{"activation": "geglu", "normalize_top_k": false, "routed_scale": 1.0, "init_std_router": 0.0299, "steps": 5567}
Below are experts of layer 6 (counted from 0) of a mixture-of-experts language model. Rows are named router (the router's row for the expert), down (a neuron's output weights, with its number) and show model dimensions 128-191. Each number is 500 + 25 x the weight over its row's rms, rounded and kept within 0 to 999. Numbers have three digits each.
After each expert's rows: a language model's description of what the expert responds to. This comes from a sample of Wikipedia text that the model never trained on.

# expert 24
router:496475505505510473529483485508563508487484541452546469487534489479509496488553483486494545495496485485511486521505482510523499509523542513487491499525512521498528442551471479506526453477532455
down4:507500497491484524465523529506488541444532465499490509538487519519498519529527511499482487481524485521484495523499494501515469530443487478467497501467487522495495474483558544510443509531475550
down5:502505494502514490469551476479524519498523470523474518461502550503518490503503492494460458563512493460486497517519463513471507502478559511500482526504518478493479470514509487473443500504491477
down6:452473517491508439577487466511503524472492482484513470481486488522519485470458512477497486528496513536498509498481549504508475562513533488451471462513536516527471481469519534483531475477524487
down7:489508475501494476501471528483501516516501519480513503490475510521518515498506461532513567476486477468507508508481521506525502454537466483490516431492487518480550495500506501485504493554499485
down8:525470529507501484511499488493548502470540469489471513493477523474513538505465482500532480490519484498503513533538515519488457540502493506479502511452492484469492485497520529536521520508506509
down9:503502481549482500481467517499475525520508487515451502458483462498529511545535473476479463504530527507540469475513513515506523521468510503486490457501479475510479479467529541496440552533486505
down10:433471530448539539514513482535520496454505551529548479466533460509527501538504496539495469522523488470517525526503489523526482532488477542507439429521470502497504455545525508516474473543511488
down11:519528492510526417484517499507503476469482504462521530483495545477477504546492471519523532512444486559555483506505537519516548530509517508495516516540517501525501528505476491453514480470499509
It responds to: Common abstract nouns and their inflectional or derivational endings in prose, such as punish-ments, use, development, creation, members.

# expert 27
router:529517487499478480500492482521553522515499495452503475523505462501445488479519479481461491500498509492485501513518483512564485472534528477541525528510459509501455430480484531516466499490486442
down4:508460507477463423441473491481456490480499496534506509472523512511517532517508534572504454522509527487494499506487475525488516444514458479507488505478504447462521501485515513504476468472543527
down5:525497502483484481461555524517582528515499522474527519470529508514470566507506515475488476496543510467511512500519505481505477471469479491538535475502548475495530511495488519468514490486496532
down6:495464488531494484497476522526495500499498476508506549503497456504533502489495517476474490519502496527499479496534535486523504487504512513559485546495524479469526485508492511518506536479498522
down7:544493449535496478529485463483519510486513475468522484479519462483503493533491503468501472533499478474494454494478452535518471526470483477474508499515511463455498516494467491490521485478482507
down8:525486563467474499497523509475524474489522525509515510522508489551494487463528543551474489488508490467484492509495478429478506535532481523536476472509552473484512492502485526488474491519512473
down9:520500528527480478515513484520518528528481514487522506484461486523529462561487483459520484488462480516471506471525510504463504504522543456463507508513536519504526514471472525507538498519540545
down10:515468468436455517458457511476477507452508522517510478477481517470486504501511501486458526489532500471476486508499502536521520468526465570487525499518489493476511504466526528483499498469506492
down11:437485487462453499508515507494523544493476491495515515468514504507476450518519487553497468507472446511518469469455523476469482512477476499479534468474500486499465541477475451496458519517478517
It responds to: General nouns and adjectives after articles or hyphens, plus section heading markers, such as other, years, career, various, ==.

# expert 5
router:477519495476495522520508470466499521468512474492521491471541534545503520518420535525493513480481530488507524479518502462487463504440497490539516545483504520491516545474509475510492517465444539
down0:511437481501508484508461503497520474495525449492476481497497496525499458528475502434475493504488526480500545522511462487551520479516509542489516483489522467470460501513548501445462544502503520
down1:505518520499476532503513480486504533513475496500472484502484465523478520517524467490493509518513465468516456546512467465527518456530495512514504509532465478527493487512546488501499544470510491
down2:484507503503537521507517496516514498546490482492451538504462505542491501476498485542548513450538446562517528480505472498477527498479507491532495528487482530522514515534476517477552512481517518
down3:478502479502492474542496501500513541459453510501496507485472513491455544532494466520513498512494488533467498476491516468448518510535526494516451529505459479508509553533473498521511503504485507
down4:502528520527519479504471481509500514521456503462498531476549482493484520486505454535550536499490477510467493480506482475487475528464513510529530483457483519534472470532467520484520469525491523
down5:531496539516476493505528470497465524487540477502501512527486508479543467517507528500530499554553483527486503534492513513480485527481522463461524451499503493477481458489494496514502539493513479
down6:456545497489527493488475538535492546510504506445486472545549498506445475519502481502486532478516517463523464528508471507526542461484498510479501503493472481471527514514510517494521523523484446
down7:495533486541484529488500489492494479514449522495496456495519488483468499490527522503481467495496514506537510531501552472443478501472501523500519553533487473496537500477503511501437505484470539
It responds to: Middle and end pieces of non-English names and words, often with accented letters, such as Coraç-ão, Tomá-š, Bař-ica.

# expert 28
router:514538499483499497460528519526493525484508495485466521454481489514527491478444511506506521460500506478536519502505554482469499492473477505493518521507480517490509534514477517555492501514533480
down0:497500503509470528465521529479445496492515498478513515553550456473492489467496503491474480548494513522514487491481507474503531501496499513488442472464476510503514522498459514531549540515542450
down1:512519531534482559571459506518497507477525506524514462472482536516482503484493488472455471535479519470461513484487482487501496453560511486506483457465506493538508487489521537471529511491486511
down2:488492538462525459545513488472509525505514501481497515503492509485545526497530476513448496478485504458495526494554542483515527488492526490518491548457476507463496495536502537500458491459510595
down3:536494508523461472506539476522507506485488496479535479502514469478459479496508470521529481470516472508472504479559515482479463475471531511500484503502459442504485514481526516524507506525487470
down4:543487486499486508474473516531509519513516538540495469511568536513513559512503512531497498499482512517520510543530499488460499464472498480547498449482491475517514495517524469517471507527512467
down5:526501478523482450537512509466549519516483462460534516511476500474546526516460495500517504506477524487485517488482466528535464533498451495504467430504513503524478506506531524461522527493507549
down6:489474494474483484520466458502518510529503519499527480531479536481540506507498517543493476516514516531516484492473501517482454507518503489503477457481482495485491541518508473494516527502495503
down7:484495563503503515468514485491517484506540455559475503478483500543476494508490501488497504519518462513521498482502472531461485477483524548526504463506536499486527547517537492535500495466509478
It responds to: Pipes, blanks, zeros and small numbers inside dense statistics tables, including dash placeholders and cells like Apps, Votes, Swing.

# expert 4
router:479503470516480535527519469521444514499515449490481510521460510508488487492463534538516526475460459484500473504512546480497496494452471490521496465486530473501502503530530475509507543517517516
down0:480514492483513512508530505451467479483482492506518510517553500469465516517525498485475504503518464509521509503521521539466455476534514528538497489461490513481516524490526501500473512518482483
down1:478520503482534521464529523489528473469534508534475480503464528509476521458548514469487463514480501533502467539473449500489488491465514507533501493514518488461462491504498504471526521513525488
down2:531527477534513509510478498520494469502516482504461520487477480486510482475525469495490488474484476508459441512527513512511512491499539520527543528523502511501495489496502485493507490520515478
down3:481473455497488532477487526528454513499480514497508483472514558460429482512477526526518524557538521455498529552506527491485500500474481524471495481478499457521498522473534477490504502496494545
down4:471509502486500497495520536557495482519551488512492527483492517564446469467489494496471518535507478549489515482548525531495490527501477499515479525474505515513508503525491474484522516476549477
down5:485500454492495511475488468445461481520528515477511534492454471511438483520503530502488492428521465500534453513500455510499481483490553566527498485475496477504461514514508531500512516485468541
down6:484489489479479503510499468511521517512514481499534465487531467486472448510538462503493481523529535520506466489488501483481467487524461497469507485511522498490466482473533526494502529543531505
down7:487473543525515483515495491533527496547483514521478531485480504498449442493518511459508489489494494501480439502483509490526508453463492490509478471495487523490495519479516472511509508525551518
It responds to: Opening parentheses before glosses, conversions, pronunciations or birth years, plus degree signs, primes, slashes and superscript markup, e.g. "(born", °.

# expert 1
router:506487519475482522477499499506514523518483522446513498496505501511483446497494515499513497487503482456472507514486500537501504517472522549513473500510553539470483475509528511456485495491513527
down4:434526500515561527488513487524467504465491504511535488527531466486525543484463494489483533469510476500503501508509523511519493512491502500489514494502484485468491490453519510515470528499472446
down5:522512474537490513530527442475510475465484536481498511469528517499459507504557529482469463512527515531494474516525482504507529484522522471491509512520479540540513509502472488535504476514511466
down6:521480515493507467494521494509522535497488556501498472529461474535456481524532511478496496484490507503521492463479483504519546448562480534461484506515486497486495541515539493450509490477466512
down7:533519487516499457495461492491470507484503471497511498512502482495484491535504446527506480497511497470498462507481504492515515511486538500478500469529458500499485518480564525486467509540499496
down8:488532481473496502514506511484471512478518503502451459524515523468494495528503501481509517442484496528498514491538478491476462504529500503474508483479540435506511507496467521514497495526502517
down9:480549473441468476504492537493469498497466489514508493485460433467508527494537511453491474482498514494491502514523456518533468511512538485503530545495530502515512472506545508498466516475484469
down10:497487512504520506501539537483498472492562481507492480460515464492490507506518484537500471482505496520487502516531520537496491485531508513501494498500505475504506489527514489486518522538476537
down11:532528472518504506496521516457520494531482544452521442525529485489484559475470525480502500483579495499545531479486485477502494541476502504495485518507508483501530537511511498495471548520434484
It responds to: Adverbs, comparatives and participles after is/are/be in descriptive prose, such as known, typically, more, broadly, virtually, often.

# expert 23
router:428451546474491495483493491512542518530500482498471525515472496489519532491499522505506484489472503522483532513444486492496480508548470524497514503489479550522535523507497480502494491502479492
down0:485524453523490518507458495462471518476463481494467507504486458471498468549476508494466508482504479479504459454457473515478482474481488476527474467451547534480520536541483510506487457501496554
down1:487490527491480549554488485528486450496552505548504544499509497540526493509476494487545538492520474504466490512485487464508499543517504467482517501457556528484511485535480547507510525492528498
down2:479476512518510484496472496515477449483444507543523536578466491489469504474468508501473507516503497524514511512517494551510513481457497494495530511506489486493531533505495509515510530476493509
down3:510515500497524503484487522538489509508468524508469456517455519507461520482468488479473504496496487494470486516458513476541465461506488469505531511486482525472516497475527479505510504483504534
down4:449503529446468496478473518473506500468522466503505475536561533491534487524486510489532522508505472526498488501512542483480489499512482473540492495495494503509511510486550516502506460474515537
down5:502491492460513569446537526536508491467500508456461523533498502466470475465516524488456470480491518489539474474508505508503501500497490471507464542502461463461514514525501453493491483495457537
down6:519535467494503467516518497471528554506497493496474478485474527498479481503506509529488529522516472498499471454503511478493502478473480508491499493507502486516518527512469547526475554503538499
down7:456445554511515497498515528518474524493505510539508522522501547515496520511525487543492535523538519516528494512479541465488495512515503470473526500527476544496490533508494490494515534507504509
It responds to: Uppercase letters and short pieces in abbreviations, codes and table tags, such as N/A, country codes, TCHS, coordinate N.

# expert 7
router:523502503503490465496449488527530527542472479453522502503503490467490450485508485474487533481514517495495508516496505486476510493472512462485531502435511470516513482533489467489509543479502461
down0:475517483513494462535487529500515494484518476510491473450457521503484479518510477516512494517501488540492479511482511503538552464482486503508489521519506515482494563497504470473512537476444471
down1:519494503461524512505477505488577529525512488489444487454470500487457519472500498508452541514454522498472507514496505479491522511488472470512477513494497503474491491510516485516486512523493508
down2:442478453507478523452503500468558512484525501523523490534523522453512482482478510478567492508488505508545531495470497513528474509483462518473497522493529488506508482500513497501520472529480453
down3:531483469490460514484522490497486495500478455478538544491438514500487518486528516504515481504484488458466486493491469484533528527503464498463486511480471506484507466505519451473514430504494558
down4:496449500469548466497527540533484459505495516530533473519519450456548521507533502496482535459506510488467432534519481510499554518467483471527535497490513539516523477521497492491473494537504497
down5:512486475501480491533532517484458477503516527509493558526517484479496500474529511464519461513473487526498475490552488461494468558508489517496494488519516462525494515504490483515529494500523488
down6:471530539531460528460494449508538493508507499493459513534546483494505495491534460484513525514559480469490470535489485526510483529441558504504486518527474499489508509480495515486515494528496497
down7:505523493504465483516497466513502483510483520518489501533503491461523481452491528450480486503504507507472491525460480499494485503488511487528533517525480460477494510502446526480519480536454527
It responds to: Mainly "of" after quantities or nouns ("ratio of", "8% of"), plus determiners such as a, some, all, these, its.

# expert 14
router:467482567561478525552471547495465471484505511539488533492489485498533532544513461524509484475464500541508500463467510517501475489556515496485479528537484480501474504525508514486502522438502511
down4:476522506527531488538487468515477477508465516465544533512516531551486458492450469505481572497444531475477506526496486469476495538449539538452549491464535519485507520519486525530489494477483488
down5:492540485496449460491494541479504480529488507482492499520493517502493510490497489467469523457485452487467501487514500444488528490511517542486483469450489505517504511519494453515530467471497466
down6:515508489515516542477484482492496501499498492501512494484537557516498508505449482486519506504525494459477532476506520470469483513507513520494518507489506495493464479519540527471521482510513521
down7:516501510519504492525520531519524499530556486480495499494506497480533519532514535495530534459471517555505436463486496528504528462509530526478478488499503518499476465491499484502515510500492481
down8:498540487517535494510481486487506531466484471476480494502502488505507499440472520460546512481490534502527448510488503497556508493531536507474464538508482507503481480488535486458461514459465487
down9:484494512518514506473517475504458514553511467529485547531512489486534484488529479505465509545493463495512487482464485469498486513481544473541482542464480523563470509451508472527512507518505510
down10:507474501491540524492511514491496537520492526431482442544502521494501489516481539519500499488484494492540515492479484475486478483471572499574500493511554463510478489504493509507530509494521496
down11:465486517482509508477559478489514523523483512504475501471527469473563494505466469476492456493463514501497499527518502506533491493501515468486514541487508491501467497493446470473510521520537464
It responds to: Month names before dates and first words of proper names, such as May 12, June 5, Michael, New York.

# expert 10
router:524529478474472449473511477511511490493502539536559457500487498494505481504505533507503483532487552550474491497483468513452532501501497479455481521518468438516523489499556552530485474490524519
down0:476516513475516490472517475510478498536504545465502468513448522487498511526481508490445452518500498462444480489479496526483520508484470521487524499476480470498535501524515489519509487480486473
down1:505556497487497536480490536504501511527514501451533480470559491479479531508518471487482459495529463508515504490494528481499483495471522518526507517500487447513465499517531521481499544496522495
down2:547482483541495473473525471532483520469493522503491467494495491472476498489483515441504489510475480491541487518459469511508464466515483482506518504490463479503508484473493498483554541516466519
down3:508485533521439465528473545524533521508469503502469503480484494542494512554492478491489497473484527469514530497475472524488433545494505504503441487488487503492444479505477450500499496444484519
down4:476501533487496479472483449453494508493503487496474521484531512499495481465471516502469474527544525470473512481499469494497495502467508521505454511541539522522469515475492495475516479468528496
down5:456491513507515480476503484497496490499477520524487504481460496501490534473459514520495499502529495484476491559505532533548466525493470488507484470490468465486491511487487513507483487486499468
down6:469509540497493506491512555489503510478470515489531506540500459526488489485534475473483531509515463505444495504479437452517494540487496504507476526462542488508460486522486460480474498488526494
down7:501531506491545477461519538494515517540494497482463515474527512463518489486433456509503505506500507473488504536516523489537553529492514487472500535493505520517494484480508457515470518486511512
It responds to: Pipes opening table rows and the first cell words in sports and awards tables, such as Long jump, Best, Nominated, Loss.

# expert 26
router:491472552512512554530518537483513481521537520484469574477499502538499525480500474480474535469504503485520501501492509458510536491512466511520535498481479474491490502515459479511517479490501519
down0:483447504485474501502526462543492493518490474490479480506491535488503535552503483521523514517540502499495511504519499471488509540465522477483508503467540502498501483473501535517500494513530550
down1:516479491495473504513531525554509511502503514457502469527514480491454488468486529468481512533525490497531505513482504482461478499484519493470479499517497473512497505559472533525471495520531495
down2:469504500515498474500469458533480482482498536515517556504470518500521470470519523529501512501482478529512530477522507513494514503489508502500455504511479508488526470509490488535497513474499504
down3:511452493470479553519471516515474491462494462494513501484503486497514535476520483500473516470509490503485513505486526504506501465519472502514518485522466500541546477461537510474519515476501468
down4:547525516493535502519544517519455536499496524512470475502477501499538525522457546499526522482472523492493517547494515494494521480508513498507479516494536471492484453468508504491494485495551532
down5:484459438504527511448514500486526529465498486507521528416491492501496500494491483540452498524530503535494492488519484519489487489510512497487474494533493483542491474505504454533475546460484484
down6:463505486478505511425488531448455485447518494518503507481538470462505542479501490534532492530466454492528431520529512457519482508487490496477489556485513483510478460506524512524524521495491547
down7:521517483493473508463518500501524514498467512493447483527503431467486497464528487429528550508490481487496436515489464516509511499505488521519500486487516546527523514508456528480450498520464454
It responds to: Sentence-ending periods, closing quote-period pairs, line breaks and table pipes that close a sentence, cell or heading.

# expert 15
router:480482486483535486487523435489514476476472533516526496496494491531521559504514526514503465494467463478535513503508485481513517502511524524472516513525519471502503484454510530522458483526524501
down0:504495519500517467533510498517516528527495526527496520546506470518541497477498478482502515475505508471455511448470479501501522540515540509479527523483533519526488479521551520529545483432499439
down1:497504489512534515500524471510515484559482531516478487544499499484525506546521482512538480490484477499510501510518473514508487531502525504466522507481493473525498492456477451539494495535481489
down2:501526485546460517476457521445500495513510507504480488482484480468475518484484521484508529486487503528480485510485442520481494503494490533501477505480513490473454512518513468491522489510456513
down3:461516474532507454471465465470487509464493493501495458501500483487532465470465511503495468509445491453471503483474516491485457482487502499499516490539492449535544525500462471452550462519487455
down4:453553552553507483497500481500478489495507468445504537504472514469517509524492491531510483503530471565512540511494505443515471549504458521512499540481493489480511548465469475519484502504498536
down5:498476540448485489531493497461482526465495496524482553478498521504546515489474462470496485548506487462495515511487474506521471522538517497466463505486483516543495513499498508506492486488479499
down6:498488557463453487443439475495513477479430494509542496508492507490464522519479519504498437550501527510425537529525533490496514502476506476536509492500467495492484466492495486511477503503493544
down7:481505488513458543512507519518488486514491516484474514510480494481469505513498482473477497526506514527487542511450492472514524492483502488470518514469502517500492506536472502496490550523509491
It responds to: Middle or final word pieces in proper names and titles, such as book-st-ores, Feld-k-irch, Grum-man, plus office titles like Minister, President.

# expert 12
router:488522483455574505463529439494499496476503457474518501504519509493519498491534474502531512494489417532501484484542482528481517433487550526498514501472527482482492516485482529473497491499512468
down0:535514472520519534479491488484518528488481480455470497484527499465502517477505498493478550507517471493509499529508484503522518514506452518499511501508481516500499496516517503458507500521508503
down1:487492492506501465487496555465495495534521510530468517524534511520529498478509551492492495482465543450514540519516485495513509549483514562523501475493542490449489480504508491500494508485492530
down2:489556504515496532506528513510516518501524494473505505459535491510454560516478512486494484508550514525474530524508495556451499490522472528446492500514491532491505469461512478519444512495449526
down3:478520497555498517492487471460515482579512487465463525513499478481486504567500493513526546441547495503495481506527493510501503497498477484530464532506458487514515493501484456521511497486457513
down4:487499486493530451500535509535546511504534491490487472471534536526530493525465534509467505502501508542479470440495498491523503496511504522490479508531519511483501541541479515508500469513513518
down5:474526470479543525496520498505548533467466483548526491473509534497525522505499506492529519451457471472502526510489506493507507510507531566522476478456495521500490475467522484512471525551481462
down6:524522518526531494515493528535491510523498500471504474485485492491456509521555461487516487508520468505516510517493510492524502518541475506522497503502512521511511502517515456516513498522491501
down7:467523520482514526558489472503476478456482525528484499498518533548512492475469491504471523489482477478475490519474494470496493525542479506434471504495507526484494496520494481506464482525492539
It responds to: Kinship nouns and personal pronouns in biographies and plot summaries, such as him, her, father, wife, son of, plus mid-word fragments.

# expert 30
router:534531480499524521470502559488539494465468507513470513481515489479510497491503472536526475522494486517490516479517536494480512457494465491521495514475523496468473509517493463497489528483458491
down0:490509474492486478512488457465500490477454546529483502502529468508518516496515510462484496500481550492463507508506470520536501478538514518490477519467518510499498511495497484456493494494485514
down1:518523496526501498469458485498532515513479526455502500484484504471501449488553457448466522584495546562520493521487491489534505502501483526476494501520525466544501485517473504539531467507472533
down2:519503519478505481479517472506507475496522491474496495522501516503481526518487509494481491515462476519514488518549474503510508511502479508555506457517490531488515520465518512535503480536482480
down3:461468484483526504516502508487523528467512529499491534466501491498513525531521488512515550518551482466516524478480529483520483508538494493471521505487500493492435436502492492480491490464461474
down4:498486469511496486514493535453532503503480496510523517501499488513465459501525495488521503489526483495515467529501469530519481473548495526518479507498512478529482522536466516506476474482518455
down5:495482513532508497523511472503544495530502447531515505508521537485494503480503523508513561534451510456462496551488484505509521505519472475470484532543485500546494475482485490495514534495489519
down6:467510522498514512484491492516483528522543460508503562530535550513478479505483522473456480501541508498489500518548472475473459511490484502489526490457523467478511504508459489500507546532488520
down7:486498508480470461504478475570496487497501464509488472482498473473531462456505505513485496506513537497483454531501514500489508491507528535446463545489510500503552474527453496488503519490518511
It responds to: Vowel-heavy syllables inside South Asian and other non-English personal names, often in cast or candidate lists: K-arth-ikeyan, Suk-um-aran.

# expert 17
router:508526460533520472476467483517536476490495551553500508506489527491467488509533525482521490506536509532509483488501529469491488499567442528513529534530506491526519507477499526461521496509498520
down0:503545545510488499508512495477507513494493470482473490560495458504486451431529499470495515509534497532484484563481480482534483504520504463478475488528477541510475501509514483479532486509476532
down1:473529485516460548489508467453486518465587518489561485524502516523470546518463501527515486511499497512522512512533509471465448527516497531548473493512530482473473443478549483514467521447527537
down2:483490530516501499497496461512489493563489510494519509550489488526477556538485502560486530466472512485511483499419487509484510554507463505483500532471504497542525459456510474488550541525511501
down3:536500505483482489494485481507491493484505539505516499438504492522531514493525488476480523454526476455470553495526523505499519545543459473486483524494457535511494446527512500548531485464487460
down4:520497492544491516492476526503545451467497482513512501491501508502498422462516520493484477509483519530523467505506492517498485490559501503495534471459492499486517514448525536473495492469486502
down5:517544525527452521522505496480521536516530516491475532525516492504485509487549519505495515493452512535511542496506481499494492485530515549496508435496571488529474515439454513516526497505471478
down6:476495473528523530540486493502497511505487487504511501475483467483527530507532545497469526458460507535486493520523492469461444519500473484454470510480522517512489505532512528520511515523535505
down7:523496518492480525497496505514523486519481504495496446506482538497525497488499533512479501487497515538466492526533475511485494503528514527492521506483511513513489483493496518470523513547491487
It responds to: Words inside titles of songs, films, shows and plays, such as My, You, Love, of, Is, plus table cells after titles.

# expert 8
router:467488480455500459533551484455462528492521506496551481465499517503478529497515481516546503537480491513494485543500492532500491497441487480467481473519515519491495525448555521539503480503492503
down4:484509505464496555513481509465498539471499479547532503500514501502487483515541553513490479524526479527510483478505487451486475508518500548461531513481506478509503511512521498514499472464533455
down5:522480530505521486477497516473492473505492483459518456500463484493501482499484503445463450537506497503478484500501517493471511479485520485463512495452459515504484450519528505484462498510528487
down6:534483464488496515484505484505540503486465505516483511502548542502520479487511500526517512513464481506487500511497534517532506478496511485493506500516488511528490500530504523512485544521469496
down7:502466491493454527494467504518520457512460497461488512459461513511531527497510518454469503522515449493529533521505500513475492524493515548555502512440498522510493489482520509479451521509490481
down8:494488486501487506532514478509491469468506511491468537512481480511455524495485552481507543545549486551520550500465481485525492528472483491505486494500539513485484527483512475517497531506499490
down9:511499480528475519493454496497429489526505463486489503498492544521485499480506475467452504542502488469510519515502508529525466477464501458530490514481468512514503558505532503517498487517503524
down10:492476521478534454513488477487529501513434504450498485475454475485486455502451490470500510506488528501512454524479425478532501534470527465501486501516534478502487542498505498512509482487531497
down11:464494510536482506492519554522455473499498515486536511465476481499489522539501537462495469434511463529513483462495499477488473499528499466504498469480496518516490478515459502491499518504500508
It responds to: Opening pieces of verbs and other words in narrative prose, often after a pronoun or article, such as re-jects, exp-elled, gradu-ation.

# expert 3
router:490476556528501466516516450494517513516477437429470482496491499518487454451504462500492465528491482487507470501476481521518494478487530469499463492508456544480497505475476520505530485493501466
down0:521437502487471529545503505493483485463462480497488471480501517491507459503485524520482478495519504523496526518491477508543498494507494521481505509499487532504478511520519485508538494564487461
down1:505477521463505513509509497517531514499488486521505514542510529519498519508494464476506485513491499528513514538537488489490470510466530504501452470483470497478474508495492520522487459497510499
down2:489492468493492513497569542535494463521555498506569535486466455499476534565492527489491477471544518531494445502529513503482497506512466517473489505487456514514521522518545489550536516497500486
down3:478521555463518490506496492492500504533522483462499500526540531488533506499477475531511487470479539490511485479480497499494495529533511536510510537512512514534491520533496501534533507490533490
down4:486509457502530544532470504497463474519497506561523494506505496537557472496527529490501515519486546490474494473468508496486511521500522504506529484483518535515507511464485491473498448476497506
down5:489531481461478492476517467504519485536557485476467469500457500515466501481510504505501491516544519513491498513515535545496502474430515518501517472548502475554491544474500521481497469496467511
down6:493507503514470509518472488487531490524487473477521508479500499516541479510512474477445488500474568494496478482510550468475488498496484489494523514480478512472487515511489464525475551521500516
down7:524494547477511530510508518483440475519491562525489493470489535474520484458475467547463503486470489512504485506528513497484509523478512478523518512476466492511506493489527523483511483506498477
It responds to: Prepositions and sentence-opening words after a clause or period, especially agent "by" after passives: created by, In 2025, under, married.

# expert 18
router:495493501507511513522505500483476489486535513538455536475462494499469501470501480529471538479512489543523496514502514534481542498501489505488493468497475485553518505499526485511491467452473521
down0:507493484468509549493513471471498553516529516471522516518494510519522471496460505536468504536483454497492448482461436514495474514518490490530489502484478478481483516506514508502501496546465489
down1:496561483536492484488472485477508482481520484480482493496514501513510515484493504547475472484506505530479507555459504504503514510493512490493503453458537527508523486437521468504502489506461483
down2:492482511512533524485513504552506509511465503456474507484506499491507495460547474522497482511497468489474453496541480477463516476495485499480501470504482511487530507523503501450510494491518451
down3:504512493476513467510502473443527482529492463485511484470458546513500477485515530526521435499563488502480497462500524471510483474464494509516516539478498542453513521479529474497487526502484558
down4:492517486496489552503501477523494471491482527462513505481513495498485535521525500479513529483464533544494509482497511535514528492491550500522517502491469503490521479510528485470491486508501497
down5:495533542491497552483511475534458492486473509496487530540526513485517479478495458475467545536503524480499492506506523520533518487529476487466495517506480503512553521486474453538549497491524526
down6:472493507514500479514517508514515498485506536521482507511526490521511468491498488484484511486435469503498479492528473480498513515467536519463475506478477489534498511497493519510484547493500474
down7:449489453482518539512428526488509486458500472563507513541498501499497489516498491453504524503473505494502504512526460487502505487514514461483528522503468515513495493507465534460471492523484501
It responds to: Table separators and money amounts after $ or £, plus capitalized institution words like League, Award, Party, Council, million.

# expert 21
router:496511493524477511496529545502548520548495516511491525478500483483505519555460450485478526520448511529492514495517478477485516521462484504478524494445493522495506535492500494524519543490539477
down0:535534469507501515438486529495472506546516458487515469459541479479477475508521497474515467502507495549481496544508515539507520504482518462512520482484496496531524538526537507498545497492519515
down1:437486497489493478505523478503488517522510492434504520496495499454544497494511468454468490475476489476512526493496526537455566494490538479472441485463500514548503438498477492508457512483494515
down2:456516480484515480507456507468513513522497480538430462455472491490528495524461543471512497442503504494544462516481484459531508481474444457525509476501455514480504509474495463516512473518491487
down3:507492430523504465540479520489518520515504511521481476482501536496459492490472528514493511492471497502491485473497475534480510534533501456491528478541437519473509498493503554481508464532517510
down4:506444495471541507503503484505558524509504513478519458543524510536520513486502472491470472502489517523493473512474498531517469503528452530466484488493499516515470509479524475490464485474504503
down5:530496495492504441511506498479498496483523515480537444501471497497492500502534541503473490530504525461493516500481488491516461489494500470493485489535482485497502500469507524511510442534469487
down6:507510490506516493527506480493492496552513524459481500501501478519444501515507497480472537468495487529502447543470515523502523540443521529497486459539492470476475502496523493517519524462497483
down7:457529510511494498515463479464545520536480524454495487527491516507535462536514534523475516493508502479478457468503564485541497525436517528439498482488504503456502488481497523474478477472517502
It responds to: Table pipes, infobox colons, and "that" after reporting verbs, such as commented that, Founder:, said, because.

# expert 6
router:438524509519490492489501512443527517496473479517485497488512555519519536513472498579507463522491528511485532458481504491543485482521467492497507482503496563488488508487531489508476516517488503
down4:510470515465525529465495505444464512505470496504494523512537498470492519512484517479478466490479495500485485508510505496522470497515468526535514501504508497528474459474514497486516493490506486
down5:526502506507516483491552541495497492505528507456557492510476515537542509501523526508505537496545440495532531464532502507495494534521480529491481489530506511496499524494522473524450507485505504
down6:541505523467548455479486505557483540522476501513500493508476486487450507521516495476503486496487463523508502516515509502505527470482529473497481500466504534538529485496503534547485518458518533
down7:469487508517492516514467496525505527483496500517523535486477497525470502539491518501463482517531466548480486488491575489490497498482475498533478484509500505513432463491556506478456540486468508
down8:493484538498491498462538495497507550452505496540502511512493470508507523520507495507531476462540467526495517492536504480531518447485499492503496496516503500527493512532527516468564553541482505
down9:541511489475434458528524494460527488552476485524516509493490550502529515477479484537496524506524539503501522496530509492511482541457508505492554495471554509510505503450511512549440511494472493
down10:508519545497513529490541545474509519498551493474503535510525512518502498518461502526498546502483506474492488493430570498482523526572506491491518486497471513482459520467482480497437522440513525
down11:523460482477526486488479493473503497513500562544512506474521506489537450474502498508490461473511513471497489491541518483500532495521440495532432513493487544484490521494515496539497503484510455
It responds to: First letter or first piece of a personal name, often after a given name or in tables and species lists: John R(uddy), K(earen), Jean.

# expert 13
router:511494481536458449479482500514461474552499516497514488494505474474475480529501496475451463516525524489481536498455493519475513521475527454497532449517498481500491503508538492507516520509510510
down0:497504524510470528527459504480505497545477505488487522502488518494465508493520522518484524482444568493526445481512477474529496505498519442524477516491563511511527506474497499454523497527519504
down1:482490514516449503480519545490462464526511511486494574509503435481516501500511556468482498476490515500522520521477562520505512574516513512489531526509532495509501498540504508481473552527442531
down2:484509485521529511535501486487451455519466453483513519538497439526472515502492495509518477499494510508514516486516457485539515519520533479456530509511517480515488474506474494464545492476528493
down3:477504503449488472538442504488479505539430497514464507449489494479512465494466490519491484482513506475467567483515525566464498432481521502509520518517508489456468467499484455504520506509499490
down4:476473501546469472499528491502527486545540534480461496466492497494502507512522468438467505477527504502477517471503512517528489532489524513463459535494480489510498457542464559530490503560509539
down5:488470513539502523543507472482483541522515477494473509493490504482545469526493521521491491516505522501489492498522506516487456470581497550468487512515493483481495469483467519474527516516480492
down6:491468449522422470518502502491475538529506500480501480477493493463504489494504474509462482514472490448500510520533475506447506490507478501479554515460472491495457513483481525475470503500509482
down7:457515470508471481534479506493550523481521469470523528486505505516482461490511524535481489521512501459466488456482500499488474461515509462515478526526496532505507450484457512487471500491528489
It responds to: "the" and prepositions like in, at, during in running prose, usually right after of, for or to, e.g. "for the club".